python train.py --n_layer=10 --d_model=224 --n_experts=128 --experts_per_token=4 --d_expert=96 --d_shared_expert=128 --activation="squared_relu" --moe_layers=[1, 2, 3, 4, 5, 6, 7, 8, 9] --router_score="softmax" --normalize_top_k=false --routed_scale=11.5 --balance_loss=0.0192 --balance_bias=false --init_std_router=0.0228 --lr_router=0.00155 --vocab_size=8192 --norm="rmsnorm" --norm_eps=1e-06 --tie_embeddings=true --optimizer="adam_variant" --lr=0.000956 --beta1=0.9 --batch_tokens=[32768, 65536, 131072, 262144] --seq_len=512 --train_tokens=496600000 --steps=4775 --dataset="wikipedia_en"
Below are experts of layer 6 (counted from 0) of a mixture-of-experts language model. Rows are named router (the router's row for the expert), up (a neuron's input weights, with its number) and show model dimensions 0-223. Each number is 500 + 50 x the weight over its row's rms, rounded and kept within 0 to 999. Numbers have three digits each.
Before each expert's rows: "gets" lists some tokens that make up at least twice as much of what it gets as of all text. This comes from a sample of Wikipedia text that the model never trained on. Tokens count by the router's weight.

# expert 102
gets: " |", ";", "0", ",", ":", " was"
router:411439391519531445508436424446550535440409446542438529423506565498481489471500459498447513516439486442408463415506412557416455516433535587445545437564458456507484444518547513527466468573490423423443464472427442541421401496473477467531475507557463512426537522455502468459465442466426411445541516522501471452417518407531449402446544431439526553558516456474448542489531498439458557560548485434575518441442580588491577474409501542462463404519533535522510497544473512555456466488498414448560463454507390552500442536463515491469453431481436461479400461433497539488470462471546539501439466468470427535437551554522469385504438466472526486470412538531576503533586535498521537467485
up0:582491546576561568459512460522422539462417475456430519501549546510556578442615472574475647471514488589562409562521513552441527439436499506532493513544568469549444482519457424515541572577455496452531495495381528497455479475582488406514454419464458433526476581496464353559509516476513457514616416472548460539499533526473523499480555538488538484541505540508415524460579466489463529476513447456512440542480458566496569493505545454572523500397496426487529559467498503425560465354470549447474562514460441527484502472425503563539612529483492506486485443444532533516463530550504528474517451479518485451429458450478508471435585546641454522496467547524521560421527423489564490479511
up1:437519472494418483570590562451483593439536476541511476498468521475493405513483541475445533584517596486508563538551513462465442449521458444517463548502529512660477554445430509471480558476547569460513506530473436472428486467482523485494446405403441535446471521497580477542563490482455528494454603449515482493505533537465535405448506500503508546477506525544477479489576495542471368456437562490528495512481525524539513523562449467503481514510557487522513451476455531440569407513533484403575528499402498557606470477482519493535471387526548490499551462536552601474479555401514517465510664501483645446551566555568510534371454522508524495546553442490437437515426535626517498451518
up2:560469482446513396444501527423519478525513474539599486518494531485442479535522479533515405494429582492479554443531419597485546512557588505480480496552503562467481546554535378601559523480528574551507476481502507462511590557466474433517493497482484479487594531514463552494523584583441443513523639499479495618555485476512565546416507480478501498489390427480485403480475466471469499430523371512568431550531527528478503605466454489509433457610425542487437453516487362543468494488470485487535513558482541494517484507534465522471521466600450504434478468537507475504476426535499435471598589514541509515586568398494501449424515606472498455548568402537452455494407518460509546546512
up3:417619566590513512505508525500483451518481464501476507619443567461461520479501567460479521559481503527526473493559461473568468541376595422479530526482446489445500583551520523432477488540492589492591547435524533477553538431565514470531482538512484476506503562479552552486511547513508514663494565477500575566574433581521516465580537479499379533457483557496431527473423447556513473447502447426467459472552422509426425512489452579461460564523429441559538507419506397527474531543490495528503500518530614585463495530444442448456542503503509667549553565500528458484531509508461476474503498471483570451439524463578582484524509516496569613466592547427551526550444499554478432492511

# expert 115
gets: " time", "s", "ed", " years", "es", "ating"
router:529490464522544487488552437479558491513518418464515397475496489511526537519628497478422460444455444461581427541439523516478474515529531609474440536425486588477503437472622452514564527538569400403520444490515575601472407501540515476540559512495481529519617494474432566491506447519407498565599520595438487515440500543523438472433513468474445522465502459535404433482585395511427541494601412500458566405512490551449492506406398544530496470491492459565559551502469528524543516593498555548509579547562460501482453507554509481535525469581437479393470597452532493504500556452409536462469467561467490540504463444480422507613520535486454489426481496472513466514513525496538460463491
up0:636448528482520532530509522546482565454541479514559438449549407446466409617498444485536530467469504455511443478426535540483560382510410531573422517466490547507512486540498572554455479461459604505522469558587470481493445514456529538568494488538550599548481440636489524485474453556391472537610504530496558509538474457446466537592443490430458473463479517495504501555395487432450451486503489507612461505478483563473447543500510413499446508605516475526526500487420507449491571511345492543520498510564552514499557504525476530579457389515447494471490452518513541473510474545458522524583577458628440545467455537523448516523482503528458545480463496581454551527464426476579574431571
up1:391557535432516489449543540543483460448397551512453493559430557426468540542445433492485497567463506575509445560552431474473399434572511557500473482500552411497603561494491458464538499495495392472533503475574506489389520536572480501523514470458504510495518512581441532390492451469542531504521555475524498483520490630575482541429499513527506585511499448536436548393510408480528519563535565514437464488509447429461582496509494495497466555465535479533482489485376562535495616557580525549447462567598497514527445631535515499512498523490574510531508456415554444475577439482462595552429563519496487511608496551471474561458443525573509385562462521433464465504473551525539480567458
up2:437462594399427602486491454535431527574456488486384520384415504606501421484540512387562461549578536504558464485450484537451417431597501497470554618501482486569544518482429518593504595551544503433485567484540533491525525476445508495544496577517520442515511593468481483540495421475520486502484456546454580527501465512498528578511426469446537499452439626432434521553528506457414477516478498528477573471457437472449469518492503501529546443497507527463470504535414515415487536438602456531485529537592481460571515497539429523415492444468509596522507455457574466480530442499499463523523552550538471510466433529495532488512415492475524571374412590512469559535450457547527571542454
up3:537460592632454483483545464507493508542469484513484522463637535486523626506594512437510526437605536500484543474552519651519506543474468562544511549434520493492472478498484498510494504571432502412499555658449527497556401440512544543522533469469476531440500504556522461540403598602438524501548592522561481472536513478474458432499365474531537565456419521504563520432503447493495395486492605520469526433472608505522429541495455465511498486500581467496428451466569449500469456506562533393434495397598549518470542451524499499526424454537519509508486400457554451461525497521526516529529502460558529480461449450521496471511550535467498494453532564542475560545563507474488602458563

# expert 71
gets: " ", "1", "2", "0", "7", "3"
router:455469378479582462431452442496505515475427469560420489437506517524550497478592515583437497499444579484501444487520467587535472490428440539454485460561469427493557465484471498540408522574450409456412459501403485545457410496498412459536514583527499479457500519460539521504541409493449500463533433500465430539396490396586424403463556443479490496583523456518435539443492503446482514509571489440571513473460574494528584411410418508500467453528568556514511581500514459551537524438521467480569484519509347538415452528422478527459449509465404475527450544467488432523472454506524576436443525521461452509464579577489452442507426460506496493412454551580561496539565462534499511472493
up0:512555517460573541543473475507521551426513519498459380485507426503471634356510466566542477526559560437496368557544511473504480562503617446491481523520546501494428474513501590501502480528489491452418503592519512566536457494482491432580563484487523469450471491518468503558517480458494549559599453618568522581507464503475506541581470490434594423530570500474579639432593537490535494564446512583515506489516490525561493480540547562518531558399586479424434536496489452516515519513547491604441536505540524597546515572486488553544456523509512571484589549538508448526570453425483529436556549514568523590460512531502557525442504468556482529550480545568522541462472495550554520415584
up1:544540542506542552533497534410509484536483522414485502460504477444477553428541561559514502514491472520479527500445501502501512479469483453420593512571505463499474575541609519518542490594521566480531445509513538557532513576404530427410492540519541501502564577445464538558517514454485567487525565566523526509536492409489536464487527517466536550532490509527550541445550571536439542662440529488469480477575494613628428530465461650575419567577487517548450565609495546504467379484560535479559521574499545490539496595509515556440559469418441532572597524553607472486585414530502483485461597544493449466534473555470445490532511504578478545479511468461478523503557543560495594494550
up2:510428541513477437553423545511599506477450525452547462411525534616571502550452554507466543425488434539518455447544539490434474482495587507572606515482441481448402546444487512451494500516518459532478509472442488435464519472503459407456580502365499585463510463604538516404447524495489430548498426445453487556497480505479451480586369496546472495514433440545443549517510470459566528540555469529505445502469547430501455519504444585483510453527576483462486497569521445527600552427473517439459473482509521533532519423510472532447491520542592480612553531621516553503565447391492451521545589568423539476472461406554467503450519494508547521509464510471515519327454501466536463527454
up3:611478589542420585561460477500397548491594551612497538497621508490578539453516517512478567474485550493439508552494495469531502541402453477537528586579463469505466471448494387491515471538504478432441571524481431500493519601454552449536524518457452520538452478512520395492481472565551544535528530451605461416491499562496477522442545505503466451531600431573490449423476544501523462556505478622498494552514491442475464525478437436424561500591491482483504382603565458481448496426445491542467480507498452544505493444511521589454511538489536469456593479622502473495561560455548509463467515486593506570568606575605550536457503497533517472555530478575450506506514461499520557417478

# expert 92
gets: " San", " dep", " Or", " Bar", " Mar", " Man"
router:465486549540562520503611406483570449495463427545443556480519504381455457475564436458537441590438429456555403484466588545494513507574490539535506458442473525509482485470495418444550528498556455489545452542458462510480471460505549524609487529516538542490508515451469430455443404548573464488509451573545483476473510473548495478527524481499426451557566535447532484454407463531505525443585499514463541398494487442475507434561537620548496555475613515561545437569490506571451558398531605498471471410461469586470448430433481463485422550437511446402482488460446543501491446527508461557459454392521413514524456455470460525505466432499484532451445440503481481518413448578395465467420
up0:506646542487513487460482524621505466463532475550480450545424498521495534501491454478441517472486535500513451437505573470409370441529542463542473590492573565533549543539558490515511455509487509491390492572561486528465456532550538504502454596464427430512551382584462519574444443488463505513641538467518575473487506534617461470470502530384434524517492455467447483531471435482529549487543511402459495570534489493404456486473493460629496511567480442548506441500443523522469509562421472518448547618543483538538440542355513554517506451569529442513492532477575528557565422378427508508617489510533429517468443494543515507513490515513529446545430488524494479478519509449503561518449
up1:496524567518481407484562423468508415475492565484544534463407631488446535449461537436460520548486428470487493453463538508608467531500515468462499466477511453557355485492427473449527522538559492547560562488455492537575532536466403557487440593474579515433475469467560512461530544545479610563476589590589599510504594514445545513495543489465434475497419522496467384522529515581503548499585460498504546428449550525509485576388502530559479498531545504512499481404476477467492543423473524512559521430492551525462422518499548447532466501494450484424496544450493502508583503533558467525459573507463494469627496553434538469499535527499451530514517427503440606532477485592572342509497
up2:538512634589484398499523445414479474491600474438523474482535462471489576461481561534450503490535467546496531457496512529515384435547466459370452542482474540606519476443491494484581553515599455487508514556449461425411496566461426560544512553526526502501434469510435449517514461408493609548459517572587498402484429479446463492464462513510448494448444428532520468459467551492581595474460456471523502425446530514459415482550510560501468512545566489532495525489487402519439531483460514451491512494460470399490500505409475610513462596516465546488463514466481469433495453489545632539554540542407495514381519551425602570485555522478506504490514519531437560531503423589570529466503
up3:513392522589506457535544575492488522486508441446501539458486518534449579548496520438488516519537464469443540529479459498645467497495467487506599559490568461532484455443555517473509467519550523506484612518448596532442440602557414636384449563389501518399530491462496527534478460543553484535505527509540531490512382575462434473552464456458494567417477454647470511593498521510484480516554548529436533487469521439478461509509472547560530551482497439491546535486481397472436479461478504494386512493506599444564500464528525538480448415555532502514504509560412532465549499525555537480429535475615495528541548490496419429571397495490536506510531460461484626512489567508499490472382

# expert 62
gets: "0", "5", "9", "8", "2", "3"
router:477525416457563411510445504526501508488446419593500557404449526492501535537518485426545462564488480506562548459467424513427477517493543488429445436581423536496491435554504529485387467527518415477503464570466405599440418421555421552592480556429465508408505505493480495520457437585424514475494499535438461521387391490448509422484567526545494591469445465476575538495452493470491546474500485464540543491489552557492539442487492534499482402472553532539574529506547550528548475540519383506527477524453378454466421511478570463387475480523477527523493441486474463529464521444491556475464486412467403420463455543527463481644463551494482440419481447562481508535508515558583543428494
up15:484363585484499523467513479439516508480425496597516547432532455437499542555569508511475524586499580460434532510610446564500504465438482374509493561449551483460548546492527552375505520523522505452470525531442523430539502520541504498526561520499456529526469532500581427561501546497484510447484448482447519472519511469469539513439581401506552531582577423611554577440444449562572473474477568539478449477488470476502496459446494468461425538507544502519436386461488523406543454479566525520406507432544539475482560576482499479510485496581570545604486412485552550471527483550550495497448518569490518514561473464459457408467474501549537576501473446560583506599554407637474461566408
up16:485559508392519537503452450504479470568414540435614467479478521413496536524555489407496457491539565468467479468501461541600524462457605490536440521551433459525465495555546523470504479522522534436495471507438482482518493500413470485528578512568477399502473481517581530501485580451550464396560480453508542423507556505557466408535531535426562552479450615469468545474548520474488416489464538483494412539552611483625498447467466520540461466454513466458409469426486513502507502433484497553407448607518532476578469614501518450479572433593444517497506561466471482458543531537401405481571549541462480404512520475595470454496523529435546521475567473487471539632449571585472484458495
up17:479484564533582484431472451570523482392523536558523555499488467500485478450550476490482537525504466507465483599421500586524561458490580512530497480412576485464418480503561439395505448527500423492461485487528587468485492443512504515549477503463590548528458498572538470365500536482518516581427617461567499436504505552539468602553525539517513460527507504558488546476512476497550507427431436528490523613492464493554538468509587567491403508514498445514518507448524481554489414503488515495539394453444506413552504530403498414563487487467351445362498444509497564470434507568550495568514540487505432594453484538525457455488490424502433615473435476495536512453477424546399585496576
up18:460536486554517505401564484393539426459432476486530507516538535605471535522473572478562550595568557505492554547487476604513483539597597541525534387561505492563479522450567514444468427442396450532537538495571548435484480577565501483487465457500541567518443548472461438520508538480449484452476477469486510487502451516515510455449375472488524458516403525509478512514422504533584505520517470489433432474499511506477458420536522541471497506541547533460495488605459466443523441485538488427499407524458500439522535513547505540543413457490521597552604506525486564467571514455642505611463476476500575485472513485570461574438530412486501428617551543478554459429576507495388517570598

# expert 98
gets: " f", " F", " K", " g", " H", " M"
router:436425450405558523561433464496501588519494445566476553381435517511524459505521468441489513569468486573400479519529503471464475470427492460538505490460482470417511549600483514505400465560467452577535409560502533544555442475535427517505465498440497431518522488569519508543423480471368480432526481560479457462440487428402473524463488436573374452489472481477517491448444591423528530473472613532483566481491608501472571483428470532436514538524533529382486432495549561526521536513451538497592533492417490473442456511425539441535458470478461539457473454479435554497574521590502510585490457513438393488478464502485521463506456436398408478441389497495547416517481474509513539452554
up0:514455480513472547495467515488457532457482533538586534507508456532482543517522535541484485464484528534459507459491472511485481531540487532476548537490563487522479465471532553494483486466423497518579530406513479473506468430492538543482509427521436544502523541470518520547516600467509538503643458516407417513502389481489583439590590496525535549493462532530471508473498489547536474513468550454404576483554477478509512583524533474446492471598609646431428400520491440446508585577458486339512402592520509465572493417448521510520439514617472558524587461495572484441478479457480498472638451528499503435523557505537521428540492550484529477533544410579371552445424478571570618503477
up1:476569544503566533488546488520539572562481571498536527461472496410378437463510442519488512485489421541539492519497490525563459510453593576517593548502449550502463502559542510551527496528460534474457435480495458525425405527489438430505500566449518511493494564483547497577565509563471469498480536478349478583510452566529465517597401492486526524532526519474503495459592488494490442494475429594546498478573572459561476430498523534520534472530469515418536355491545503580515443511481516596551525561544600463613548575445392447482591475498490468518470440485514418563490510503488378488549559488528562466396428366501468580429502488431458548473522498489473556450436460587494520486537
up2:491516595558471487549622472590503464602475428495504554447542461551508607477572470476646453493563477506496471446500460449465493447522508485496468533565395581541441409531541529546563416453385604481458488476507500461538596465380456454495547525452462468452540463567471603510477453489494505530575562558523537572509501473494546494400474531474458533484492501462582473545444498462485437542533514483528494500606465489459487530575474465497529476464485387480465563546538534442538517495441412518507448534605570466469595515521440527497475535423579486513536484436483487493527537605489475482522559599444540415514444430551537562463492515428461378476523488531463544568453488459513451538535
up3:454522560580498439563475486570463486462577512536465547587444487514474457511540550517511514519540495437501511413538489476572358454472481606530524433461456474494435536412563543483539555468487512483480529574526489499524566487568525550548473412581571497543515572513491533410451398549472566411450453567601360452533575577488475479510479532494514474589503514537556432514505482457459594473479479492493472518499494560393470463457435534538480557421549537552487643501535505498476517521428544497507589525481514477505462464522539539515517520546524480545466587534483543450462523439488544581495557541615460622655444460470518483510490471392535453479492471468503479542521542603411499529528

# expert 80
gets: " |", " ", " was", ":", " =\n\n", " |\n"
router:431459420541440438446518436430501539466442459555414572451483560584534494516566425496451491570491466462452455435494478546536480572549439526455581428562498484560563482475528544505495479555431479479409604469495439595456403509460528435554496530506438493446514449436478482472515519512418429461521508491513469471419437419471468458435446454426580552453457397476488490492578517466487438537598558467542525506427538581508473446454457567467396445599542533455464514553477467440515453531571422464483425449477375575484437501504526475507439466504467508538501555462512499562537492520566517494446401411456557552462587554464429489515452504479471411490467571509571486543553561503541475540413
up3:555559449417597478606516517496631588440506491504453428488525525504488493424517532528547476514521530494516509545554478463493483371553531522577486427465522525509436456423386471489506484478535549512459472492506557456471519509511557480567518526489480441483506497496439447517475455525423427474401509556514424534496508509433476577497517443505531503468515421493493524440499512531510489449497564498552414469487450565436567434579573509426497483466439493527529606474515554507527498491632502436463540461380502585465535504447471412569498390440496446497463472528457515535522487423525538544534518465502532448588515521545437645554434474556559418553513439630462444445475447511543474356577
up4:459494463468508507476541483525469439497473512466512521470550481544474462513466449433432512485481572570527523475494519510468489551612522507568544436495565581507513456430477465498488474573427521497436522496601402518386535424366523465568427496389404552446515362480572557570512487468535433595619394494480576463527438525523416524553419509508472489466591467465589489516647467596483452461513586560515504471490479559486425506524469525552433479566474491474507442546451556501464473576509496461544558524516504564521538519542519522543459501467503431449529544514552538521529518488508427436505450433496559433461531444477502430418487435478541403489511540558526497520626471520432545576478
up5:476527488484551543452500531505448546526543570499432533518366517481557409566506472531518553451445517535539403496556488536429367541401422426512458563527514440484494590570401603523465496547506493441445488470452477533503544478555519516552476511605478535399491529531517566427508474472545483530505521490517441544514499420544454566555527578551492497463550565508501464485541515410578479507554481530501498551522388531491541552507559492492538539532487483567399505498494398541480565507498460575491562625482498614549625595491475559486504548478492433502502556476510498587570565625445413477475559582475582555476523582458548527468495499541452503471548498563569475466579510465529546492455
up6:521530516444535504546518531583533500473503410464430532463486468490417567479483465493517454542483611498484488542484576523514442357565552494488533453470500538506495461581487541578458470475502487475430455518551568512564510411496603547622593495494503520593500487495452559520394466520418452491525576555456530506541444472456533541526473404478555526525487550514494534491515528421551484438490525471493556455492505473507623473480539461443477536484542538482410569436508528546550518486505513435455564523560510575536413493452382459605407416550417506548429451443495581531531565513523500581459562456501462469592467503424430504520447501516486483430368491527498621410515475551556531563566

# expert 52
gets: " |", "|", " Team", "===", "==", " –"
router:461558419529442504427419405516528438456457448540547519481537540496481481546463492409546545508475392506427423411548475541421548528454489412443550464528520472527488467464495509450478555535500502534528534418474455473458394516412435422437533511511490507475502493451543513424546485532422483437519513498572436480424498414587492396518595491478479622534447454521449458520468531541432532462522523409523546392426573452491565530408411538454475383502457475531437563506588445585458475468481409541429492522418428460486416563480585415460498447509466499546522486456454500447432468515508486542521488538440519427438459522518430497555449558383558536539508504495481515527540496557488518531449
up0:619472486505525410511444454461445464451519431552450560577524564505553520563511524510471467535520517519527538456454408404561571466547481521538499509532494440470450412471521423531469476552515514502516534512475546413491557534479537503536466494569467501433563458501518442496501536459542487557520531501570511374514478431473470496350503525479446464542548469494533410464452533475526425463483480437472485487483514549369596518506450483460497486516505463423577513509547530450499453457550517440457463431368543486439474491562516519524611431485471563491495559464543479518510439576558538457591487542639603432499539437657417483493474504513497465511541438463437520554576518463428583599426
up1:552487460466551563495491543532489600434520407552534563503517496490529463554490584525479585445536549490432472513483403475578443458474456515556385435413499444479460466447395530501469520465531516481483515505460519477404540533506530488501469478469568610404536519490610438597548524507489475503370596486459471508502494516549502519575472498484390538573522444487440523451502470541496444539528458595490482524492428519519531405568430498466592521526476561573458384418570447586555483515515467409541550515504502594528550526519491569432549495507529527482513416502524562459453520557568441444465494501487523528566532467452600583507461474525508502475615412441453591570502548572488535469481
up2:555454564410547505489540452508490484462520460526496490471421480569479474400524436468427491512429511566498442484579537536534446627480486525462510487443551480563478434607426561454490448561544546483449537495530527530458508547488466523510470567514481533475461480488472474476560500321484451445538479599538600618520517529455513570521515593563552493467439557510500564424583601446424453452544516443519535537489493543441398581582492560506450474524506521576545475432470522629504456484510595512545488494448521443488521488478579500543546521574444498593534468507506555534533433491569476481558500535432443535559543507514504662542564446489421525485420518552494511518481555505539547426484
up3:531429425491522408555546422462577474468492514452465521417590537440487491496440413436511436575546486488562564504463561459513513464573473510438463579473508587570515463506471465481550509444523478656530499511488479448535499509460465496537433416499440617542443472443415475540419503548531406538481515477516471482487436444449555511493546544482501396497479458429458397590468416463427512493519548491476510416520518554498476483505543511427401493498530465448498526553472471536497514453558517479487470477435573496493448419469522475404480456444506501426529430544575570537529453371537541518553504543599502519496460496457551587475554559576427480484569397475489390493449468590513502397473

# expert 21
gets: " ", " the", "2", ":", " II", "-A"
router:456403452467437488501418540453435572480459534599413554560459574499470475565433570474553535535510498574477556509455502608421477502420540442481542413586570419479518554519483522500418470573485491425395503391490430474442365561484447604560490477503462472454469464468547514535510467529493515405435504443566482492383568479564447406549522460473494499545536475497488503456454542519534414502525577507444525491461497546461560514413488512454485484566522531563489458417615506456477545467558437457488399537447399452529471533482541482480408466511535486559482492497549524499528459525565469475464482517419572411519535532489473369586456507436489482499507477513441518556552446509518503514501
up0:542501486440467515506489553548437482463554466486505518574499543458485512503491492423535570427518556565534473514455568402511490409478634468519564545424559456478463481462567573442485473489483503447507526543545519513547491466468521532473487465548597511493484505538517511601487544434485515532572452407455466446488516533475450454466562445581565483462523432559462492508499480521478477629425528502439511408567524610476529511483541504402518661457572464578506510492467509407570432562507497543502532547540591533494386443497498521457545600515566547431486490527581479489542479536360502609571458455431499461422409412539502463489569460590523498453511505487442533450584528420507486471475
up1:643532542456435568546496465532493554496637483515362553571488418485518500460538492577524484476519431484515478492422557532542535547561622436495579443555549528467531504449493471516466406541520498555391521558510479486572431461499542550527468481404494538494527446561468512436529471559507540458563612515552491451512497509475500473604510513505505525455484603554541487517473495585507517454508562597401459544526517444505547505499467573486559492619473615545471531458519401534518580481535488523437451554512506595534573513388600452548424520519439446423550554521436493434417514456486510506448486507534527535448583476474501558537473479603528490555487520482490457506485500520500472443580
up2:511503612537513487482495415612540491559424452421541502487459426489569508498511458405503565346558469467524480524440493454456446546497437431574433544595515455501481400474405495464460556488484430414519423600581486507514523461472517504495505463453546556505531364496458529502435493495457548524462491537448388584500593468521514471465465555527354542497428547520493498581555462416519418482466516556485442485507560484479491582498497490463605540500468446530521447429477503539502501425495455547495541574502559484543418432565601484526515453533427425475505506474537532498486504497439456496453564503514528486484517561505583535496516509621544521418432489605423541556507443513494508507529
up3:526497629566434578530472555528522542471465570516494466424539506520427487525461492517481585419502434541505427599523478510443532485590479540473537555505433497491387514489556460442476463580465579565473506522500499519563496492507458538459551559482530483532521387589517573448512480437501510437434531522518424491496498586495431554584419430462558506467509487502558489560593503430441486511576452479522515463525585573500546505508486484490530475511486441434448487493529494485413464472491483597424465501501492445414490415528567446567562453405494475433562529503459450461562380560331546540539528448493470446450505418440610477501548622493537511477474537564534555536557467467457515574476

# expert 9
gets: " |", ";", "\n", "|", " the", "==="
router:450546396490421441514438426494474528419408454500563514458494454496478461443461448391511487492457422485415479425613462488441488491534542466426610449524500565572505485465529522521524536487464521518510548452544474481477411554385484460473509535528444530419507426401516453451494540520401521440486449570483436500392560422563537427543464458452534550528472424572514529481435542538514526450421572389494533454427558458526612496425486576439452409511467542531506569512590550567440495505522460514460499513476420485490427492485553424542489473500430451473546457456494477449560487452497482566547435493488476477399414466556462465581431487475499534547455532568587489509464526541472470539466
up0:617411475507491536487566651570381605513547543479434560598537493478482481546491509417443469575490526504504507533560388536584596473452526523388461488569477495490490524507490448536492523568558473467484499458470348508442505441512436517525465458500470533444508520561470449512484532528512516542490525560527470636521488457572465547430443519541568543491526451498482533471534603502517553508506588524543486560511517606467682476532550510503523524500546618415470556447552500542534529443408478536495422496520540562475413533429525457459418494501422560541484467504485548486540470469556489489567536524510533564508504486555525535454507548527558484492574453501477522502559483522475556579424
up1:492541530491526497521493486511602479513480450511483453436487524455467490455492496494443512533508523484534559536536551521530566548581488492359561499576408502524536441408382471523476459530517546492502549589422460467425486561496531542539577603487447628557659438534540571436578479507434499474464567512475477492509453449372489503547459508531474532415446454524382554590582484511500425520467651487532460429469567604546630467494509447499486510497499524544561524534489471462541528438621486449489514435464535507490445531502491450541483473530494499459562546462497550524500539533531543508464556547573479473557453547468482524435455549510469492494550382541581533546585475516579492516478
up2:518525583494495486433489483550457453444505565483496556459512534490483568440454447541517503555461525444488460462429584503562363466510368481464506606537513468561496533389486524478450441570514377427461454658547626508487501401458507530461498553487652645512454509478521503459561515521504543558550484498560498505510463508437488604519531482515472566461503603507541493528505484501515430499487517505468547467479503494477486539514529525510439522577542571571453493483465586506515439573519378529484555502474492560566528498550428549570510522560407474511433437506540536462529485463525504462426509439446547499489470566453373464495539442514516540526437479522440558462463601534564483535555
up3:495523491581503482500487557588507505530568514413489514440534487494548495529459427512468545506584496426521466466544520496546517545497456479275425510517391498386517628560483447488505513485492457458458467524483446484517512428482410497442541500475530466530526505574492492452431528386506554518515472512568541573509504527496485513410462595539481598486542493510485502495540551518466510533472498483568479465490570516470556502489584458470558460546512506551441597456501530530523638421453401510487534516573508455495370509419500484370501484544431541526412432493561488495534464490510499482539536466562395541492543417477551645472480541455494526537481513517509468449511540483538570476362

# expert 39
gets: " D", " U", "A", "D", "-A", " P"
router:477421439493547447534421511504568512443433450553428510504473582434511464491480461496465422524397453513412487529487451456485569452451514533540530412514515508479460484573463405539404530514566493513535391524548550524466427451533473610586407573474509447540428500519558450543478440503485485447472422503505511466434457510438472439443501484507422469574535433448500480445463543553558460447562453540424583479435468470457547413413570546416523534542536525535610465495490540462457531410495566515555539414419468496459473427398535405529435524486473429476486475470429496531563487513507473468486565529526470466471522611576474506564427426501481487464452432446569431466449445524506499403460
up6:479481452545540506419523466491514599521522408523509452574491504427530597492508473548439530537455492505433446477541473500432560463515350575454402530488529578525510557501501493547523439443478528498486494483431496480544472419580576497501529539457454542444540348549545442493512440494534598575585475583466530448551408490461563443433535474498446494510571498453436536463428411508475594521412575540443533537439578482403441448504500458541467538473531513587445465451407454543615537545436527491471579436347455517436482490502467533516517508537504537443519490482517450548514588532442563550456445558532417529503439496583507512555530506521517471543481509490512447443450567549515529490514
up7:500501565462448521520566374432519438483507585524458602525519557494419503495499514586504524452487382532566532514560548457526548583498477432387568564577525539545440495457471496463482453457418432506467501444522457498574520549485603465454496486489552480503439483566598614480398533581515501543569419514480523511518539528445514515429456542467529464571475552542489460448476493548453513466514530425509507422501530559554505473621522482572513537542592437447532510575552475479448477475505481581547476443494540452404507468481559555563512544495537419544518518567532501476547551367552498515505434521558442469518471503509488412542494551536493551482502499491394542631498495518426646508541
up8:464521354531523522544488599490486519493522458461547451458353489452543581556479431583471434457462533523538397554548450412478446523481500520556542537509613519488576566486473530564525547567486576521480467534483449505476488469450551455439518510462449555487569437475545580531481477472484499481542455488542487485511450593526567475524489510510462520679499473558565469493493469451511467466437527395503503526551541468514485508566537488517613493425547587511388466524431505531610526467434481521473518575555531466484492534549443431408518410530404524566545452495453587476572586468527512541509524479525614533510499514453534457491525519536492369550456553426580496433469480483523542527542
up9:535507552503545511502512512557447495492446465561479440555528551500440416616443495612445425448489500445476489427427464583594420435503502582460516425475441549531493532528551517472523415477606488595528430413452519482483526484528469575525489437510494500480513514440509436430469462508546581460518538518566583547510460535536581503494524483537518501497404422484525481495479489447546488418456499472463467550495456621363474487522478469501553434493529555500511600539391475548565505469474470420529573538497477507476500500553465520502409533454464511551529445437523451533418407512489524504584525570552539383474480550593429467552496491442516455506546448566478492474333574541491439473433

# expert 104
gets: "0", "3", "5", "4", "2", "1"
router:508510496512533413431392520526423445459503403525504502498492595507548419479547540597480566609486501459498505437482467448500493515431452552421492527533441528503602408478499413492439559483477466389401432565410428541426410467492421529603503521488533521492497478513447543483466446488425531484595455495487407507383412490477419451498477525566468572463411480515498523453488561463475543439473509429485473532422502521529563504468491506590461417488515474445465455414492508570558458536526376534488396496515389463492447536442464553488404540522537460464447513440474470494527570452542566536486540446435506481558476520526553502518507482475584513468519500419554502498534556572507577501433
up0:505461555491498462515473501483548494450403504536559530427501570437535576465534549522554535615387539519389546520518488566479559500550550444522446485548471461465454538543558509495450429548356535591538542543515489510527524465562433451464507479519479505575468573441622467554527520491484468455579471494514476473494475492537505531441557510497503553463550396502457581515545559533470565551588525376499483472493560557571522519561474520477492477441558536476470404518598487482430573469485504518555501522421489515519465594535517489394550503462467531445542526679486440462540441489450584448563441505515425522462444510524530547522451519452512514552628529469566455489541490473494452387584
up1:635471541498486592495538507614502542482596538537448532482572465485519530459498556480606467533520477526496507449545428465589529506559544452481557464505588480502485499521489517590525519532557443425551549512517422457590505611524519484507483475594494479551486582511430387573453492571484572424486544514548522523500509510501495480423453555479549475511492478537482449458540515498521460474487560717493505562533412463453550445528504506448507547500454542427518549581481440563490473407511493449471498440507499563537433495428455465494517455507497477521457501482505499450620423424543464477497571470466554514554504575524637524511539494652516479450531444455512484457474482526547591407556
up2:473473500406534544496495514502549554517394414520478447424477499468477408534476504434519590518468546609558594571526490490499514481482484510523473480480516587481428450566541547503425534520497445550583526481646481485434486469609502574510374608491431488429516498542510601486511439497527475590460437608535520511517496514461538513518507544534458516462487468586521486487456465531486480520609450491531514420524486621476584572524424509491560457489447508579639657430486387424457514532547511433562489541493502501539624510425575476508480484460517503494488517489452472500509484532485538595408480527525440489519543572467550537571500483444475484508461506506457572454465518500470514554482
up3:629441560490416518475555500473498511531553553429500511521545439548444521512494510457566570555518418508570461529518448514491504475543549475534478491556480432538456447541418533497390515473525554503534530496491397433547467490456561500396450546539463420558514488487564430481566482465535561447479530448555464585481510542442525454450453455540515559511449402492454492602487370531505465530508522484500521489448452561480501494510489538449537438501507560516586618550533530534505525490537491487427489486423495500419514383522580410527522436408434577540474528433489443466444399438479535523354483515605540554413422514474550443461550556432384517468490504571439547491549559546512495553491